{"experts_per_token": 2, "d_shared_expert": 0, "router_logit_norm": 2.0, "router_bias": true, "num_key_value_heads": 1, "head_dim": 64, "init_std_o": 0.00883, "init_std_down": 0.00395}
Below are experts of layer 5 (counted from 0) of a mixture-of-experts language model. Rows are named router (the router's row for the expert), up (a neuron's input weights, with its number) and show model dimensions 40-79. Each number is 500 + 40 x the weight over its row's rms, rounded and kept within 0 to 999. Numbers have three digits each.
After each expert's rows: "gets" lists some tokens that make up at least twice as much of what it gets as of all text. This comes from a sample of Wikipedia text that the model never trained on. Tokens count by the router's weight.

# expert 52
router:459615497531499552517513555560459473496455539530515467542540543539508455524503524473493501479526554497474500588479475488
up0:489521499540439505465497550562500506530462468452544512465577522457436515442527559422566551466591486433523525532566490496
up1:519534451505469493493443491538514402512432494517588498482508520459537485550562514412476498528506502479573486524508498530
up2:455558520509483454491536590508382469504580542522544466448529465526508552449437518465514502495530494522470443520446483505
up3:523508541512501489513510479477481499472496496508495489512521536529527490507547475551539489490440511537541474545558496490
up4:540477519519524509557520501449544488593525529461576559507464418525505551498499529469505519594571523463512499451552470541
up5:475542486493469459453520435471481518519453484441466502505513434560518560497543476519463484517554535524480538566514411477
up6:424479529419447480548491513468463497522470519487416497531506528540495467461466500459481446418505475535469485522512530584
up7:444565541466545559519538506549431506450537536467438452455541524448479507554513444457521499486492500471479417508483504503
up8:471506551496528441533463534519496527475511464485567461564514559492508450535516473555581477474539509469545507524527558555
up9:505532479498525535500472486531542497505596496453523485488470525517510498470469525434602431546457534478479591563493449502
up10:490475503593506535422458535493483455514463541512502501503458456549533481475503521456515503459521481494489570517535474495
up11:507535472536481569469549482542525448494489431541430478490471480455474491541450524480500543533504474505461423480494496512
up12:507559488563466517464541461486501490502491518489443511493455432471550493520472457459446491451476491519523468477459541512
up13:528503551452530545439521493469495436481474481468481460461412530591500564562443469482566511577546484542434497483467562524
up14:456425538531494454515508521537473443555437565480525499483492516570448420455455595482467527555526462533452528411465505500
up15:501480487525481553448607501465530476525488498490501439498547528457452490501453485473516634499539478392544448560432470515
gets: "s", "es", "ers", "er", " years", "ns"

# expert 62
router:391538494451505533524527508557481484484530493490476442507473455555516478486491523515452473492445514433524521572401453549
up0:462427496533502498448422507495499490443564470513533435423520526499459541486460517461551533536534480450465481488494530494
up1:505509513554446534527528470544462461491512540440520540531477473477513478471469471515488510536546549515483515498490445471
up2:468462447447511505426609482508529541521475576562586468451495490475488534485540508582525529536457507442555450503455503582
up3:498568498459524571450460534491482545447518526465551488497467485502437465542532455531518548520454499489530523485501471547
up4:467463573533521474520481538494408484494456485512490514499384535502559508481444605551490535498532507500602500525426452582
up5:505482477483519516416472521527516482507543453465412519505494542471466514513483495479524514499505492475489498503437389450
up6:476473518464525513485484434495473496490499502508456487499428472481491499525496505457412476579494521450498493604509535477
up7:522493524462491516520496536518489611500530527472528460505417544527505521481433493524439475505530534576488438386481545470
up8:470494432560537484466482485583500447584523447453503538493530471472548397504478445500545525498456484512450568495485550481
up9:435486548510481429462520549465477477522526440502419484508514491527540486532428450502477475525468506469486476476517481436
up10:490494535426533503514513546508525555549513498426476535443527508470518516434496466568508489545524513526522472559535451464
up11:542583445496468494607553494458524515439529457557524473540554492501491542478543545497489495476581536495506555540454451565
up12:487499453522471530537507519473491504531536517477536542510528464504499526546485542441456539460492576507520556470609512480
up13:454457503512443511411485557504371453548500489455525485507437445567499549501516516517424432497510486470462529450503513541
up14:473487498532481481449464499499488541529481555532524507473435475574485480479535447537450464496505505473520431514562415498
up15:461494509547483539473548543516524547481459452510480451487509469569491544513477528563465523525556475488529462431454435500
gets: "s", "er", " team", "ers", " club", " company"

# expert 57
router:514465545506501455524483476457452505463434466471528474551523498588519488504502496471404567539483485463444519509547453503
up0:522492549539581516484504526496462553446510505530573537541486479482490589563529450464504515488499433479460468496447479452
up1:529510504538560474439491518478496548517481533532508449450532493581511458500563480464498497545457562528425476557532555447
up2:560546472522533486438498468538549506543515510512474475555538533470507568560522416494532544439458544450546481559484565454
up3:566464488542480543567459530529453558494457529437468519449518559517478521500520428511495494416468537456421536556489559567
up4:521502527460419559483510519546475500474449523480532454464499441487484478543567505455515473476523546552504478488429474514
up5:477535550554502478502403456514500584461505528525455545437435531577496498508551479447507411519518516477478526454512456523
up6:569456484529451415537529514534496456483478454429461470553497509467569471462572457510526475478493478447514489566603543535
up7:552513436467555426531474466518522536512493560463466491512484493506543544490475497492457557494516530530528480485574466548
up8:542485489466505548465463529458469532503434518472480480520536458496512418503550575584446456533490466538450472509574507552
up9:524412504530530457497463466505445522451467561491524476481432483518538459496489493555529488517476478470480478526572529530
up10:482467480557442493574510503499469410452444466476521483583539480508532600593530410484522491541464494513470539472543556532
up11:504494469559510519514447549518459564506497447566556495557444511516481551530554505499509557456484499481488508433495500489
up12:466522569473437507541437474475555517529516506502485443456522530529459545511537471537567418485488457499522447480520487479
up13:458484556559472511494423535557543510555460447468456502558449446533479483505561431599513502482425406485551475474507519548
up14:507471445411565506448484521520428522441490595546487485552444554521511546572530528510463575496505507530482433503537491571
up15:436533515512489510485436435489469521513503471540512508517473519458530460532481541529488501514526512522501483537538409495
gets: " after", " |", " before", " After", "on", "x"

# expert 30
router:522532377466519475533495520519463575509506526519542473501433483514477500513498495552460503469523558511502476526530434485
up0:518502412546524523561513514463484494505504425560541529484532569417497495516486546474552486593522528561508461524485519461
up1:461518519491466518491521463511450541526443489506484443471430502474456512503487480472572451446523477525518536528547509475
up2:508479517540538478584584444451500540497517537556495480503535538455513490417463490468518453550510498523536448490565470566
up3:466556516482487493536450480518491450523489497519570424579468500566528509551462498597470457537557510519473488607518526380
up4:537526550486489423590471544527517496442511474483506514469489514465523460480487500414501514487468489539511434500551483537
up5:537455448553573522577448605562481496413468488478461486474499503502450430505511540466547490517485509537488537568496517525
up6:484513544480528528551526550516550441520490431457492494526425425569471420510477578476569510528523525474480528533484482498
up7:477528554523402463503479456475491484434459468528516536513493410481497533505479438516518458457549438543516434581528565467
up8:443487484479487526500497490461462487440494432481544453485464554586516509450557539553469488459552533514460477460548434439
up9:554496506489512511503489500500494499477501514535448475474545517554546451445444546506359506513564473574504460499447433544
up10:492524613498454518532499501501523487388471513502558486521529535462492455502474480489530536515514484504526466496495501466
up11:553482484496559540612446472537515459519504500502502527469528473528565521549525494414524484489512500539513517468452505495
up12:489497485447474464432492524495571485488490496438552501526469497470536493496421485582535535524459499468506493454485445580
up13:442465540514475511566453523467562527439504616525508468495574436499538541554508472456493482527505453519490553493475447495
up14:476431472564444522526508491589498546496493490512569506481526528508486570452470521537494477551519501487482576535478505524
up15:507506556566584531597497517558528452484438454479487562468507531498583520494426491475494537564429472494518505497529447534
gets: " the", " his", "s", " The", " her", " their"

# expert 13
router:462525477429499456515489467531441450474459546511457485472511489568502460507455459428548566478499502509502506441440461527
up0:470582459498559493554450499569494487477531516465536525456508575537540461508513470570495515511527496505541504568538464496
up1:494487465505568470514474498556510460565488552452483487487514494570505489475438544451503490476519479459493477550491467449
up2:508523545551511519515489494505442472507490503411477461507499455536448503463530467510518547493530538548451489491498468486
up3:491583518493498476492553518514489527533447491446498495475535422468522533503533550540486450514545519510497500437455548564
up4:424476541467454494545552537520552434509457622455459502434565512499499636537528524472521461449537526467506518494507522545
up5:462419441488520494462541494543479547513450502518514468469496471519536473499506454589472459524498467517488462496467461500
up6:479489486446529465404460491538452549522501513453500478492460488547510412510506480517573544459457490546465529462431483500
up7:580510444540520523450420473472407597486447538524494474475513523536561498541551522447421518443523439524498510499474380424
up8:538483532446474497483495438533407600491487490506457530479547558521458480499447462524451498531458484484521491472525547529
up9:547520590488497441581471463467468468537478547451479530498436511484553496509523434538486470555558518570438508443459548557
up10:512454491479421481484487525516484523567472425532498464517500512585553423503533529483570507499538458562463568462493536477
up11:504520509559534462568529427564512519512535487467437499483454495547524427501559566533492486567456579502518500454495439524
up12:510578474528503481578475526536501522584506492508517534455527522515577506568487464540567481452530484526470541500550503475
up13:500549555501545447510527524478481550513504509510470498497558430491557430466535487472487430504538455475535533406536503525
up14:449544436514560513569494446564487484454545519455478546521456470499535503518568504581480437416485514481473459507435451495
up15:461510480506533538551521540520497456541434488466521466443545527488455488505517475517513523495587467472456442466537378496
gets: " season", " so", "s", " film", "el", " game"

# expert 36
router:532553484523481434506602540519496566470567477512558512516616508494477547485408517522492550412477559527535434466534597451
up0:522505530501502498477512480542497467523514471467442489504555452519539494470496490450561560485529476534530530409451503524
up1:462504435497527473432461504480499563532497452461464487482536478493544471518445470514544511502524502457545508496471442464
up2:473548481441457511579468453469540576421557517441454499547582565569482427476520558461527438501514524521467498457509477405
up3:396530545449538504503479573465466491495525474480519484484489503605479472482509524497485486532507495431552450481519509467
up4:505492514522465530518511467549586491533552523497521600480592545538551513525511458491541427440516467607473495529510492454
up5:464477514571506506582581463560477482489459503518491497471489546546541466529536537444475483493413480480438490485514422462
up6:555518498556538409532484549516471477527537549515518509518484488505520490538505506482542448578540504496509515446524558495
up7:518586503530522481485629523448414489432466442500590490491452496547476557544529484568497528516528496497455571462489527388
up8:502485515474438510546507473511500527463489458442513456504461504457514541520541446518553503484511466494484474475437507469
up9:539496512464546495515491547485457525442492500542525476550513476532539548529426429465630476529478522512484582580482482536
up10:533517537573403526484520534496625505506485441548505435428495470436464434488550502514474479524456562527457546552549507490
up11:497518511460495479467472546544515509531523500506518485475494449508475506505459454508523502479473558445541441472526571542
up12:508479532521543443431499532475476502509475527454485550437526490567408408503559460569478540435472451424567494464503448489
up13:460541398507496540595520444526482551550560538472500479536480519514509489432509504513486478550511495451535455510517493479
up14:564504513519483496542527496485479474458464527523541513542467530464564438481519571497464552505498591460450486470536565546
up15:458555504550467468513549468521434492534488517477502478464475467541478456501526519438458510499481525482521570395519503535
gets: " a", " an", " one", " this", " first", " two"

# expert 45
router:513538500450536512528446468518492477496500516452490508493512553457473523457533558487516469501458579499469508512487548511
up0:489507477476542497511505477511470515603509537548469457437496544461539509518512507536455519615381461481531450466425465513
up1:440428560463527532455484483534527493567482524460473501463482594501511506494511589551500466529460425505542426497474508543
up2:497533496412482453483441488537479448456492482453460515504506513543512485518556476456423469426524512506461565494427461508
up3:494508443471491476512470519448517524479486494524478499411490507498484555495478468502464480530493466540504418563500521447
up4:481519436564488550625484487560477509559515470529499485485481462538537488544540497480479505478514551519480520546446508516
up5:510510477492526550501477528508511526363515393479565455517488554471501521516459495560550544513492502519467470533510513477
up6:507508435472451493462573472483529531491547553567518503485491531511544466499555451547574497519588540470485457444452467545
up7:461506524532563573558461513540531513523506434493601469456509450540493457483476501450590515473447474518496533547486476478
up8:458461528537520460481453497494498538521452544464492503432579510581478550536482414518462426510527471483467570438578549492
up9:574536549436472522447521503537489521480454540462535491515506461541599488464508545500525489480497503408436516502488501527
up10:493529480508512588553485494568493501492476532502508481567552497420545555509559467467516519442478498468449479507501451507
up11:575570504448476509545517491528496489462517493412481478485472470478546539482512494547473510458486525548523485501457541510
up12:488545518436512489477485476561460533503527532482552561340472528550512503530465519547533482469479433508555492490634524518
up13:527508430481430512594511486510531535462532478460543557524553480458483430480497495533493530438555478463443506569578458552
up14:480542519523483462584457524594543500469514459538444509450566507500487509504590562500480491476468521463494511492554491508
up15:499473561526523552564479529503513546541521482452475456532556610499557424489476414512540490477456563468467489527513516474
gets: "a", "o", "i", "z", " He", " he"

# expert 54
router:499481534481579511493465472558378498513431490530472519511475461432446555558592578474525557491518534509554449461528439512
up0:472523485437427563427536546551512483523482476481560536515552472524478506527501569518495520509468567500524497569477536531
up1:502487506441497502520522470469539493529443573463460518496527482514500549537446510531489468506443512564541526538589526561
up2:480452534499491491500586412510456534546496432544454451484497562521464456506465561558500430503503485483489568476520495529
up3:475493473517493483524432512526437531493433503546475503585530572509523454475542469527561457500471443529495519527497491519
up4:502532628559476539437540498549448502585463560570545462498482504486531495510610485512435584459550589501471503501482445411
up5:541519549468457487486544496536480533566448544555473498525488526582480531544505517484531540458501538554473464499603573567
up6:502469471533461503482362536499514540532455429499468569528527482483500448504494483443550539443539504471499483577502504512
up7:537552469467567546430554523496458574498457482489506515525593516566527476553553514442492386521509532390549478511463492547
up8:437450569409476559470523538535435491527541507484545523466511567501447494481503532490456503495568486517461552479528514509
up9:526521493526481530444410479522526453446529486553530544460421419509493511542532404548494530462538499462475500496529563495
up10:540431465477564504456577526479520511511484523441458461523477574501495498496439457399565542494502510502507421585482475559
up11:481491468452466519417481516545446510429479432511542492481499545582451469537476600568554597506497555546506496432558492542
up12:460481398499512526526431465585470455475528448514543542496481506561534499544523457428574501460492457505511513486493449536
up13:480565427492497539470414497479531491507490518519441508510517428516513464460513567526533484582457567535474479481533557538
up14:502486398450477511467450519581441482478513436470463486483434530495479515592521513559453470541452478482523518449534514543
up15:478505474489504504476465491547526532455474493533516463465528478503445414502542541499471507395434527470529411533498526547
gets: "r", "ti", "te", "no", "li", "vi"